config = dict(
    n_experts=16,
    activation='swiglu',
    routed_scale=1.5,
    n_head=9,
    attn_scale=0.125,
    train_tokens=401500000,
)
Below are experts of layer 4 (counted from 0) of a mixture-of-experts language model. Rows are named router (the router's row for the expert), gate (a neuron's input weights, with its number), up (a neuron's input weights, with its number), down (a neuron's output weights, with its number) and show model dimensions 192-383. Each number is 128 + 24 x the weight over its row's rms, rounded and kept within 0 to 255.
Before each expert's rows: "mostly gets" lists some tokens that are sent to it at least half of the time; "raises" lists some tokens whose logits its average output raises strongly, later layers aside. This comes from a sample of Wikipedia text that the model never trained on.

# expert 1
mostly gets: "ograph", "cess", "lect", "ical", "ular", "cept"
raises: "y", " and", "ar", "ul", "is", " in"
router [104  91  65 159 126 183 123 138 115 166 149 141  75 140 135 101 100 190 128 131 126 140 145 111 117 143 109 116 116  99 128 116 102 140 109 133 142  95 120 138 127 100 115 135 133 119 152 137 135 134 113 143 155 121 142 164 155 111 107 123 162 110 153 133 129 129  92 189 115  81 153  98 129 167  55 149 157 150 157 118  98 117 111 138 168 159 114 172 125  85 103  76 153 125 127  98 126 130 112 163 151 101 155 158 102 135 154 146 110 131 129 159 172 168 169 105 146 101 107 125 131 171 136 146 102 156 156  97 119 135 163 151 152 132 128 143 141 155 111 132 125 160 128 108 126 120 144 127 162 107 128 133 155 144 162  88 121 146 141 107 131 129 114 103 123 122  92 136 109 138 138 165 131 118 110 109 120 155 152 116 119 134 140 105 134 125  93 103 149 142 152 140]
gate0 [111 139 160 171 121 167 133  97 110  98 143 119  72 158 110 136 131 168 134 105 122 131 100 117  92 109 138  73 139  95 117 104 136 114  86 122 165  90 109 162 116 129 161 143 164 116  66 156 125 122 124 131 124  89 164 118 145 130 157 126 141 157 104 132 159 138 117  95 140  98 147 157 152 119 102 147 155 121 113 131 153 123 108 128 163 138 129 148 157 120 120  71 175 130 121 125 111 136 113 128 149 133 131 118 135 119 123 116 105 188 114 107 110 159 128 122 125 123  87 128 119 109 117 145 146  46 158 143 136 164 129 136 116 120 120 113  88  93 135 139 128 133 176 164 150 129 171 148 128 145 140 141 162 125 127 125 104 100 130  86 141 107 143  73 110 146  86 144 125 136 143 134 148 182 147 111 125 130 134 148 119 130 140  96  97 168 102 146 130 136 112 134]
up0 [120 127 107 125 107 112  90 116 113  98 137 153 140 127 124 135 152  83  99 104 154 137  86 158 163  80 142 142 106 130 143 125  87 139 125 130 143 119  99 123 137 102 102  95 154  50 107  78 137 144  83 100 156 172 190 137 125 124 139 107 155 111 164 144 137 150  93 121 114 134 150 123 115 159 119 107 138 129 127 128 168 126  82  82 119 117  98 132 118 153 145 137 128 169 134 141 106 128 177 109 109 156 106 147 117 164 113 105 150 132  73 109 130 143  93 165 105 121 137 131  97 130 173 161  85 135 174 102 109 125 120 112 131 122 121 115 160 131 101 110 144  94 138 118  97 116 140  95 158  98 111  71 125 168 136 151 109 126  93 139 124  93 119 178 143 122 133 116 121 129  60 120 138 160 150 173 135 130 107 132 102 119 153 155 136 141 149 102 152 126 115 133]
down0 [150  93 111 166  94 131 114 138 158 108 154 121 122 113 172 131 118 121 180 112 134 148  86 159  78 109 163  93 127 143 125  95 113 116 132  99 138 110 137 128 130 107 139 126  61 144 128 152  93 117 128 145 130  89 158 133 170 132 129  99 119 126 103  95 131 155 116 143  87  67 167 137 105 117 136 129 126 158 110  90 144 117  91 123 132 156 138 138 145 127 107 163 134 147 173 147  96  98 131 123 127 111 149 149 107 132 143 147 103 114 123 125 118 168 124 107 142 136 155 106 115  99 110 112  90 116 182  92  98 103 100 112 126 131 152 152 122 132 103 130 145 115 172 129 121 156 127 147 132 130 122 169 128 139 146  88 104 144 154 128 143 130 158 124 123 161 119 109 101 133 106 134 139 116 149 144 107 124 135 111 126 120  99 170 111 142 132 148 122 124 159 115]

# expert 11
mostly gets: " School", " team", " new", " National", " film", " Party"
raises: ",", " and", " of", " in", " (", " on"
router [117  85 167 202 136 194 116 136 116 168 140 142  85 123 111 132 130 156  92 148 141 101 136 133 104 118 118 167  98  90 115  86  77 108 144 113 121 137 110 121 111 117 100  96 104 134 150 142 137 154 123 115  90 166 112 102 110 116 113 102 142 111 122 114  96 132 120 148 137 122 112 137 115 156  93 126 155 133 129 109  86 102 123 140 143 169 130 168 112 134 117 108 149 118 124  95 110 134 119 137  79 103 163 144 142 113 127 142 103 128 129 141 145  85 139 110  88 119 103 141 107 147  99 156 139 181 182 144  94 162 116 135 127 144  57 144 138 123 139 122 116 167 124 122 129 113 120 111 139 106 112 153 142 116 149  77 129 133 100 110 142 115 144 156  97 100 105 100 126 153 133 155 185  99 104 141 152 152 153 150 123 112 115 105 160 135 130  98 104 109 124 172]
gate1 [101 126  87 146 135  87 120  72 138 120 161 157 124 141 120 108 137 122 104 108 180 101 155 118 145 131 133 155  85 138 156 106 136 161 150 102  70 128 194 142 132 137  98  88 128 150 126  88 120 153 130 111 146  99 136 130 155 139 145 128 131  89  95 174 132  96 102 138 148 103 140 131 133 152 133 113 164 127 149 108 114 108  84 136 117 170  85 149 103 117 132 160 107 124 155 144 146 107 155 122 124 152 102 110 160 154 136 191 125 121 148 124 109 140 144 144 127 100 146 188  62 136 105 123 145 124 173 138 137 190  90 116  94 127 103 117 131 177 134 148 120 147 169 147 106 163 141 123 121  97 118 143 113 125 130 130 120 154 175 113 116 133 154 161  92 172 139  95 106 145 131 128 136 137 158 114 167 106  99 150 141 113 136 130 111 124 169 106  88 128 137 105]
up1 [132 131 175 158 167 120 115 106 129 142 167 129  38 132 133 144 117 130 153 109 119 101 151 132 125 109 115 126 121  97 106 143 129 144 117 168 140 114  94 132 111 159 138 125 136  84 137 139 139 145  77 140 116 125 106 106 112 125 155 106 121  94 127 141 127 102 173 147 137  95  72 107 115 151 165 155 149 126 116 153 116 141 123 138  93 124 123 131 112 112 149 112  96 114 148  95  98 100 152  72 172 110  92 193 157 111 135 166 161 122 129 116 153 105 104 135 147 130  91 110 117 109 143 157  81  97 137 105  94 104 131 156 115 106 155 133 150 119 169 156 143 124 110 135 187 115 130 116 143 124 161 112 145 135 149 121 143 127 131 131 132 129 132 111 139 145 131 118 151  92 160 202 138 130 159 123 140 130 105 131 121 161 118 109  95 113 154 100 114 117 118 129]
down1 [112 129 101 107 145 118 119 112 151 154 112 132 110 137 127 128 116 171 152 149 107 143 137 131 106 118 115 132 137 138 139 129 181 145 153 139 117 131 110  62 117 166 103 167 159 102 145 124 150 165  62  95 127 138 144 116 100  93 139 147 124 112 156 139 132 102  82 122 145 140 120  95 128 116  88 134  90 147 124 154 169 165 165 119  98 104 110 115 125 130 138 161 139  92 101 115  94 119 130  81 139 140 139 150 162 114 105 134 161 147 165 135 134 160 137 139 155  69  89 162 131 123 120 160 150 124  79 172 197 116 109  81 115 115 169 108 154 162 178 129 124 117 149 163 122 120  98 135  90 126 115  95 135 153 136 130 168  60 109 114 117 171 169 149  69  78  95 136 183 107 123 101 128 118 104 158 122 141 134  72 117 137 139  93  93 121  99 113 123 117 117  98]

# expert 4
mostly gets: " became", " been", " acc", "-f", " dep", " g"
raises: "ol", "ra", "or", "re", "ut", "un"
router [172 101 129 163 151 131 125 129 155 159 145 143  89 144 113 128 142 135 107 135 189 158 147 121 151 114 100 130  81 112 129 135  84 127 101 114 136 143 154 124 112 123  96 178 116 126 133 119 113 130 112 147 102 156  80 146 122 115 114 115  83  89 136 146 103 147 101 146 127  91 131 145  99 120 118 125 128 179 131 111 118  96 120 113 167 157 140 117  99 125 117  87 164 130 131 104  96  92 112 132 117 149 152 154 118 106 126 149 107 135 155 159 144 139 157 149  81 104 138 124  76 156 109 154  88 159 119 102 138 141 193 191 141 115 118 146 151 173 141 135 122 146 127 117 105 130 135 126 144 195 118 157 127 145 171 110 132 140 155 105 130  94 142 119 113 123 114 129 102 133 134 124 181 125 119 149 136 157 118 140  96 122 138 122 172 100  97 104 117 123 138 165]
gate0 [149 123 137 128 151 118  84 123  96 129 157 171 175 113 130 151  71 160  93 135 163 122  96 102 162  95 109 131  87 136 166 135 136 126 168 106 138 149 172 120 148 160 137 100 121  97 128 153 122 100  96 114 121 139 150 118  94 103 152 134 165 116 132 129  97 116 121 142 118 139 145 124 144 116 121 141 133 156 169 140  84 135 141 121 138 130 114  92 148 127 142 119 135 145  89 138 108 111 158 140 113 134 124 119 143  98 143 167 126 115  73 103 103 129  96 142  97  82 129 156 145 107 125 138  59 131 168  82 122 144 136 156 137 125  86 123 163 138 113 143 110 137 162 127 139 126 192 141 143  95 129 143 120  97 177 160 105 130 122  65 154 169 150 109 171 127 127 107 120 127 104 121 131 102 139 117 107 123 135  83 114 118 106 106 164 125 128 140 109 155  94 115]
up0 [139 139 121 104 125 174 121 144 120 153 158 123 182 129 143 149 140 117  90 155 149 108 129 146 101  95 181 118  94 136 142 142 164 103 122 117  91 160  82 147 149 108 155 148 152 159 192  97 138 158 100  96 132 143 106 107 120 161 136 131 111 160 120 128 131 108 110 154 153 128 156  96 144 118 107 105 104 187 131 129 138 123  79 145 116  73  79 125 128 130 135 141 136 101 123 137 149 123 134 108 165 125 124 135 143 144 116 113 104 173 124 104  90  89 134 141 106 105  88  94 151 138 164 126 158 132 125 140 127 128 113 112 131 150 148 127  98  99 128 153 140  98 156 130 120 150  59 157 164 122 136 117  92 140 114 124 137 139 102 111 121 113 143 103 148 123  73 152  92 158 129 122  84 108 113 171 176 147 155 139 138 118 123  95 155 181  90  91 159 109 173 110]
down0 [125 134 129 104 112 107 151 120 114 107 173 119 109 133  88 127 131 134 113 127 106 125 109  99 149 147 133 193 110 141 146 170 125 122 120 154 137 191 138 129 137 122 147 130 140 162 110 138 137 112 104  96 137 156 132 136 103 120 100 113 117 157  95 139 151 170 135 138 132 100 130 102 200 129 111 162  93  98 126 129 116 144  80  96 111 143  94 110 120 116 147 140 162 113 164 135 124 123 122 150 164 133 155 142 135 147 123 164 109 137 152 115  96 170 102 145  93 123  89 119 116 139 157 124 162 111 145 110 112 125 130 110 139 151 132 133 121 129 140 134 122 137 129 126 147  94 110 150 139 132 131 124 173  72  92 123 129 177 117 145 181  97 162 149 142 148  72 146 114 141 118 161 151 108 117  95 153 140 159 117 113 111  77 148  76 144  95 112 132 122 131 171]

# expert 5
mostly gets: "202", "200", "201", "199", "198", "."
raises: " The", " In", "1", " (", "5", " "
router [125 113 153 157 156 155 154 152 131 172 154 160 115 134  96 102 137 146 129 130 118 154 150 112 128 126 107  93 112 100 141 104  93  96 134 131 138 113 152 112 108 111 146 119 116 140 144 129 168 159  71 127 123 157 112 127 125  84 125 108 103 135 140 160  81 130 110 137 195 100 139 130  81 154 118 135 135 120 114 132 105 119 141 114 195 133 113  96 123  83 166  74 165 111  93 144 114 139 131 145 142 100 150 161 151 110 108 134 116 123 128 164 127 131 153 106  98  96 110 122 114 156  96 148 114 164 138 135 144 170 123 152 131 150 116 126 150 135 130 146 110 119 158 106 142  91 142 128 111 158 115 130 154 134 136  65 128 122 145 123  98 150 188 154 127  76 107 100 145 106  80 178 156 125  88 134  98 181 157 126 153 134 150 141 135  95 104  87 110 120 133 145]
gate1 [147 126 140 115 124 158 121 147 125 136 130 110 159 142 170 146 165 172 167 142 133 147 137 111 108 129 149 117  96 100 184 145  99 158 128 129 114 154 154 130 127 120 100 112 168 157 158 118 136 188 174 161 120 160 109 133 120 128 138 117 164 106 149 139 118 114 133 123  61 115 145  98 144 144 141 144 128  79  80 127 147 120 116 118 166 180 152 177 156 113 131 124 100 146  98 138 148 169 113 142 135 130 126  95 159 151 158 143 118 151  87 131 126 127 125 127 143 165 121 168 175 122 107 131 112 153 128 139 118 173 125 167 145 103 118  68 110 136 153 124 114 141 112 133  84 123 124 153 120 134 110 146 140 146 152 134 157  98 151 158 182 116 145 103  88 122 111 107 107 127 100 166 143 153 105 143 135 153 122 114 156 128 135 135 123 168  88 134 146 177  98 173]
up1 [130  91  97 158 108  93 125  99 129 109 126 101 110 135 160  81 126 118  99 153  93 107 136 146 146 100 108 128 116 138 110 179 124  98 139 142 129 131 117 132 133 121 135 126 130 147 152 147 117 150 104 141 145  88 175 145 123  91 133 113  91 123 109 110 119 118 110 132 104 107  86 155  94 124  85 173 135 157 128 152 135 105 161 140 144 128 101  74  99 171 112 108 120 123 135 111  74  98 143 105 133 143 164 152 100 105 125 130 140 130 126 136 120  88 100 132 148 146 150  89 149 133 132  94 132  78 112 157 132 147  73  97 116 107 135 178 171 138  93 157 141 146 174 132 161 163 124 104 148 108 152 111  93 125  90 103 148 134 126  88 122 122 121 145 120 118 115 156 100 124 179 115  99  69 104 139 155 139 161 134 108 124 128 154 104 127 143 184 141 129 112 125]
down1 [147 121  89 125 140  68 134  79 141 160  98 172 153  84 129  82 126  90 125 136 117 120 133 142 152 129 138 177 139 136 114 125  79 105 137 101 132  94 126  81  96 143 143 134 123 151 141 138  99 160 146 142 147 127  90 118 130 118 176 146  99  85  68 151 167 131 137 124 128 113 112 165  94 108 135 134 122 119 113 102  98 126 161 170 134 125 125 147  99 128 124 104 119 127 101 103 122 109 119 135 174  89 134 118 104 128 126 146 125 127 115 137 107 104 146 113 160 124 140 132 122 159 135 115 170 148 103 126 113 172 111 122 149 130  83 158 131 113 137 113 125 131  76 141  96 134  97  93 137 125 132 143 138 143 150 108 133 115 159 142 108 130 149 108  88 109 132 110 125 103 152 134 120 135 103 100 127 134 131 152 126 136 167 118 111 178 107 162 113 127 152 113]

# expert 10
mostly gets: " ", " (", "–", "(", "0", "1"
raises: "16", "18", "11", "17", "19", "201"
router [111 113 113 174 124 120 124 160 126 136  83 101 115 168 113 171 146 138 114 135 125 143 122 149 147 128 113 144 131 119 167 111  62 142 143 152  96 126 139 131 106 100  79 114  90 142 154 154 130 159  90 142 140 158  68 104 128 113 141 126 107 107 130 172 111 126 107 123  92  97 126 158 141 101  90 137 136 151 118 132 113 128 112 132 165 146 123 149 123 106 109  95 112  94 126 138 116 121 128 186 106 103 137 132 102  55 152 152 101 112 156 160 149 137 111  96 133 145  96 143 125 142 103 150 114 169 137  97 184 134 197 151 126 149 122 138 145 137 144 134 102 115 129 102 129 126 115 157 118 140 133 142 144 121 151  51 155 104 118 115  88  98 147 155  87 136 138 100 136 104 123 140 153 144  94 177 165 166 135 131 116 151 138 112 110 146 109  64 165 109 121 122]
gate0 [144 170 125 130 113 126 128 100 118 114 100 134 136 123 130 106  95 135 111 140 144 128 128 172 117 133 124 132 133  88 160 121 135 146 175 127  84 132 126 155 113 147  94 125 145 120 110 128 113 135 141 148 138 109 106 124 150 146 102 158 140 102 173 122 107 131 135 168 102 114 126 146 139  82 161 112 120 132 151 130 151 147 107 130 121 123 173 147 153 153 179 101 122 148 148 181  99 154 117 118 107 111  92 102 113  59 122 184 113 109 146 113 156 134 113  83 107 110 107  81 118 163  91  91 128 113 101 120 133 145 194 125 140 142 115  73 178 136 119 146 127 139 109 110 122 164 113 123 118 111 160 128 110 123 118 119 114 124 126  97 117  78 123 116 167 122  87 128 121 152 148  86 131 139 134 157 145 106 132 115 113 129  94 145 129 144 115 118 142 165  92 145]
up0 [133 117 147 159 119 151 113 113 137 138 122 148 110 132  87 118 120 125 208 110 112 131  99 147 135 100 160 100 151 137  92 123 172  76  98 122 158 100 109 127 126 121 110  93 154 115 138 151  71 121  90 142 107 113 161 149 118 122 166  63 153  95 130 142  80 144 101  99 140 119 130 125  84 141 111 127  95 149 111 117 143 109 128 121 153 129 111 162 122 147 150 103 164 113 139 129 153 119 126 146 150 102 139  96 141 178 178 146 111 103 148 170  82 104 149 177 148 112 193 146 105 127 123 119 112 161 116 158 170 121 159 101 128 101 121 218 118 169 122 155 139 136 190 150 113 113 142 124 157  88 112 152 125 119 140 149 134 150 150 128 128 184  94 118 134 144 125 159 147 113 156 136 126  94  95 108 123 136 135 167 143 166 185  95 109 135 142 115 115 143 193 110]
down0 [141 132 128 138 151 120 125 123 159  91  97  90 138 158 107 143 135 115 123  60 121 155 140 118 121 129 127 119 134 155 102 128 150 124 166 142 117 136  88 131 125 116 165 135 162 131 118 121 100 132 152 127  98 124 107 124 113 110 122 120  86  87 113 119 115 119 116  87 112 122 134 175 130 114 128 158  91 182 131 141 133 119 122 131 114 113  76 158 111 107 109 104 146 134 136 191 133 142 156 126 136 104 145 119  99 158 119 165 108 117 163 127 111  85  99 138  95 148 102 137 124 105 174 145 120 113 142 139 132 126 121 126 141 120 134 143 129 157 113 145 135 111 137 116 134  93 157 117 144 105  97 136 168 115 162 152 138 132 119 197 129 167 108 121 101 162 151 130 127 114 120 131 137 123 130 113 155  92  97 144 110 136 134 138 114 122 142 139 107 122 156 108]

# expert 13
mostly gets: "idd", "old", "oss", "urt", "ool", "elt"
raises: "m", "c", "a", "l", "as", "at"
router [102 105 117 156 130 125 126 124 141 161 166 130 105 130 118 131 145 147 136  94 151 164 120 135 126 117 102 113 137  97 100  84 115 128 146 156 112 153 130 121 113 107  82  91 132 135 130 136 154 189 133 125  90 134 133 126 139 104 117 127 132 130 160 138 106 149 138 125 157 103 161 131 126 138  98 132 196 123 112 116 108 133 116 100 157 103 129 149 112 118 172  84 189 121  91 125 102 126  90 143 136 106 135 121 102 119 150 175 105 133 109 136 189 168 162 112  95 122 144 112 137 158 128 138 120 141 142 119 124 174 127 150  92 112  98 127 138 133 175 134 117 160 163  93 126  89 146 123 114 161 123 145 136 101 136 101 131 125 146 106 100 125 142  95 115 137 137 112 144 118 139 141 152 152  98 147 149 135 138 129 133 170 144 124 111 113 113 101 128 138 147 136]
gate0 [120 136  99  99 140 124 100 138 131 133 117 123 154 156 123 122 166 118 115 140 136 162 117 151 135 106 178 129 150  96 146 125 120 129 120 108  92 104 158  88 136 151 135 129 138 130  98 157 126 171 119  89 161 105 111 163 113 136 149  87 114  93 137 121 119 155 129 112 146 135 176 141 113 117 125 113 147 110 127 142 128 146 150 127 135 126 125 126 142  95  94  75  96 120 156 143 110 109 140  97 126  81 128 105 119 173 117 153 112 140 120 107 128 151 171 132 133 114 103  90 104 144 155 154 132 136 102 133 126 175  91 108  88 138 115 117 150 150 140 124 129  88 136  96 111 104 170 118 164 132 181 139 153 131 128 126 109 164 113 169 130  75  75 114 132 142 144 147 129 122 141 157 139 126 101 128 146 133 138 157 159 139  97 150 125 103 101 187  77 104 143 137]
up0 [129 121 158  98  95 131 154 135 119 145 198 146 117 144 101 190  92 150 104 137 116 138  86 105 101 142 174  91 133 128 154 117 111 145 127 192 121 128 127 164 146 100 113 129 112 108 125  96 105 157 119 142  89 143 100 163 108 153  89 117  94 145 143 164 108 136 127 138 124 111 115 112 137 118 139 159 144 116 155 129 119 104 138 107 144 134 159 147 134 108 135 127 148  82 121 140 130 117 126 101 126  77 124 150 109 100 112 142 124 121 104  95 150 125 109 104 126  92  99 146 127  79 129  97  87  91 139 132 129 169 144 120 107 119 154 135 125 124  79  99 100 143 145 129 133 116 123 140 143 137 126 115 107 134 129 150 136 125 174 130 130 106 153 155 118 174 141 146 106 130 154  85 125 104 119 172 102 128 160  71 123 170 134 134 140 108 113 120 139 164 146 132]
down0 [118 120 131 157 152 115 119 144 138 137 133 102 107 137 158 108 141  78 125 107  50 136 131 114 155 162 122 161 114 137 117 157 118 188  65 126 128 143 165 106 125 136 112 179 120 118 154 188 137 101 147 114 142 158 124 141 152  94 153 130 136 130 144 124 107 132 141 142 110 121 133 137 155 163 144 130 113 116 133 108 126 157 110  96 154 149 102 121 109 124 151 146 147 140  94 110 113 123  85 117  89 108 169 122  65 136 120 168 146 124 110 123 145 120 124 175 101 155 127  98 123 112 142 132 168  78 149 105 122 172 102 122 145 126 118 124 119 158 162 115 142 126 121  93 136 109 159 133 145 145 160 115 101 130 142  87 167  96  77 157 141 125 188 124 152 124 152 124 108 109 103 157 125 102 130 151 146 130 144 117 118 136 127 116 134  87 140 159 162 112  89 132]

# expert 12
mostly gets: " one", " three", " two", " five", "55", "66"
raises: "-", ",", " (", " and", "/", "."
router [166 111 133 164 166 198 127 102 159 174 138 132 102 165  93 100 130 157 117 137 131 153 125 153 139 125  80 101 140 104 114 124 109 110 140 116 123 104 181 129  98  79 100 134 135 131 137 174 146 176 134  95 112 116  88 121 132 151 123 112 130 160 141 165 142 157 128 107 149  93 129 203 119 117  96 133 121 107  84 142 112 110 119 129 135 142  95 145 105 147 161  97 146 124 125 123  85 123 100 180 117 151 162 178  99  84 131 173 126 107 158 154 142 124 173  99 143 140 125 170 119 150  93 156 130 163 132 138 120 139 111 137 134 127 101 164 142 133 134 181 104 170 136  99 129 121 131 124 183 153  98 125 175 142 152 106 143  96 126  99 101 147 122 147 137  99 140  99  98  67 130 131 148 143  96 123 111 129 164 168 158 118 153 122 145 116 138  85 107 110 122 152]
gate0 [168 136 127 102 124 132 115 174 129 199 140 134 124 100 121 156 124 164 111 144 154 149 131 133 163 105  92 122 140 144 100  73 178 105 106  97 133 132 102 160 110 133 152 146 107 128 121 113 107 140 151 121 111 118 101 130 133 147 166 118 131 181 154 136 125  85 139 127  88 112 147 127 171 157  71  98 112 111 132 152 119 147  80 133 106 130  87 123 145  92  95 115 111 174  97 107 120 103  95 113 100 131 104 113 104 131 169 124 144 103 102 157 135  53 140 133 133 125 169 131 109 142 124 129 114 140 131 156 123 130 143 104 155 137 148 101 106 158 123 138 146 102 137 163 115 112 162  79 119 127 112 121 132 175 105 124 129 165 157 135 125 129  79 121  90 165 124 118 166 120 116 121 101 126 175  95 111 146 129 148  95 159 115  95 129 138  94 141 164 131  88 111]
up0 [127  95 162 148  79  94 110 104 152 122 104  94 117 142 145  62 134 119 137 105 129  81 131 143 163 172 190 122 111 125 125 145 100  93 126 157 161 116  97 173 112 119 124 156 101 120 131 161 149 159 106 152 129  91 127 149 143 132  74 134 168 137 151  92 136 108 153 115 124 133  95 125  90 169 116 144 155 137 117 150 112 153 131  92  91 105  79 100 118 130 135 127 142 149 127 137 153  77 143 137 151 183 121 126 108  97 100  76 135 120 178  75 129 163 132 147 153 151 109 124 108 134 152  96  97 112 133  95 122 135  88 140 132 134 101 119 130  90 150 100 117 145 117 118 166 125 128 165 120 122 124 141 110 121 152 119 120 110 133 162 134 111 122 141 124 126 124 137 163 146 117 131 138 128 145 115 122 163 120 128 129 116 164 131 148 158 120 101 112 125  95 160]
down0 [142  79 184 149 174 131 136 114 102 114 119 103 154 137 105  87 149 123 145 115 104 151 102 169 136  79 104  91 116 173 145 125 121 103 127 111 143 142 115 130 123 118  96 144  95 179 111 154 143 144 136 137 125 125 112 154 121 185 102 138 130 131 158 130 140 107 107 129 133 158 140 178 109 141 109 129 109 131 134 127 107 147 171 114 124 130  69 172 113 131 167 150 141 135 162 115 147 127 131 143 136 128 167 141 145  95 142 149 147 117 107 153 136 106 176  74 132 164 129 143 146 132 145 139  94 111  75 112 130 104 111 170 151  98 147 163 123 108 115  65 130 123 112 127  92 145 133 146 183 101 136 207 179 140 128 121 100 159 124 144 118 125 167 116 167 145 162 122 164 115 159 140 145 138 112  99 103  94 139 153 130  95 191 130 178 139 127 139 162 152 103 143]

# expert 14
mostly gets: " M", " L", " F", " V", " P", " R"
raises: ".A", "ul", "O", "oss", ".", "ig"
router [131 136  71 149 163 115 100 129 129 158 159 116  95 147 122 106 171 170 106 152 140 146 109 152 124  99 126 122 131  99 105 102 103 146 121 108 154  70 136 141 159  72 116 126 102 141 128 146 183 126 121 139 105 155 117 134 139 121  97 127 116 116 152 150  86 129 138 154 145  86 120 117 106  81 111 152 154 131 134 147 107 150 148 121 193 144 133 158 127 148 139  43 155 115 151 108 109 129 144 163  85 103 145 162 117  77 127 152 114  96 147 152 156 112 156 109 108 105 135 124  54 156 110 156 129 131 132 139  81 129 159 110 128 150 113 101 152 127 117 135 122 171 109 100 119  94 117 154 123 145 126 160 121 146 141 113 135 185 150 105  97 117 141 142 116 126 100  97 158 135 119 148 126 150 134 103 145 142 145 135  85 117 128 115 125 105 115 107 134 120  94 149]
gate0 [145 160 100  65 127 139 127 147 123 140 127 133  47 134 146 118 121 139  96 192 122 127 116 130 123 118 126 116 143 119 152 134 121 123 199 180  75 114 137 142  87 121  84  94 133 160 142 124 128  98 163 123 135 110 113 127 136 105 140 118 123 138 122 163  93  77 147 119  97  95 114 152 107  91 128 128 162 108 102 110 137 106 159  76 170 130 117 137 146 113  97 161 121 100 171 171 147 104 131  97 130  99  86 121 109 144 113 169 110 135 144 137 154 102 150 128 135 182 152 148 125 128 156 164 142  72 104 127 134 104 128  84 125 152  72 133 124 124  84 115  82 151 113 110 120 155 129 127 119 138  98 149  73 128 115 120 116 142 148 135 113 105 156  98 180 127 116 138 112 133 165 127 116 158 131 143 147  89 140 143 101 129 114 137 145 111 124 124 156 127 162 159]
up0 [138 118 149 149 134  80 135 135 141 127 153  92 110  95 122 158 133 162 146 142 142 121 131 133 147 141 181 140 161 154  96 143  77 144 163 107 117 111 125 152 161  98 118 131  80 174 139  97 115 109 152 200 146 132 123 141 104 103 162 162  66 175 157 132 152  98 122 142 115 129 118 139  85 158 149 169 147 156 157 105 154 132 136 102 215 142 138  99 113 200 129  96 127 140 161 152 138 112 130 135 149 112 109 128 131  85 103 137 119 142 113 138 113 132 100 134 140 116 149 124 114 169 157 110 134  93 105 122 136  99  99 108 102 133  97 170  86 116 118  96 127  98 120 142 102 138 144 155 137 136  96 158 135  86  97 134 154 129 178 125 114 123 166  91 125 140 125  93 133 138 103 111 126 133 133 106 124 149  82 133 127 110 106 146 121 129 153  95 175 146 106 126]
down0 [107 132 147 139 131 109 122 120 139  92 181 111 134 135  95 194 166 182 141  94 133  99 133 103 151 110 119 202 153 144 125  79 115 173  94 138 116 126 169 142 152 150 144 108 102 135 123 155 102 120  97 138 122 149 113 109 126  84 134 127 107 155 130 146 133 188  92 120  98 130  89 116 129 125 120 111 128 193 105 134  91 122 133 155 127 109 132  95 117 145 168  95 110 142  91 118 124 123 121 157 158 139 120 128 100 140 141  87 122 106 142 107  97 147  78 130 178  96 169 147 165 125 156 143 161 165 141 130 109  97 152  87 116  89 139 134 134 160 113 184  98 126  94  93 146 116 124 110  91 119 150 144 127 122 114 162 127 129 146  89 117 107 128 118 156 151 118 103 148 100 135 131 161 145 146 150 131 153 112 141 129  95 138 126 101 139 110 115 137 129  85 115]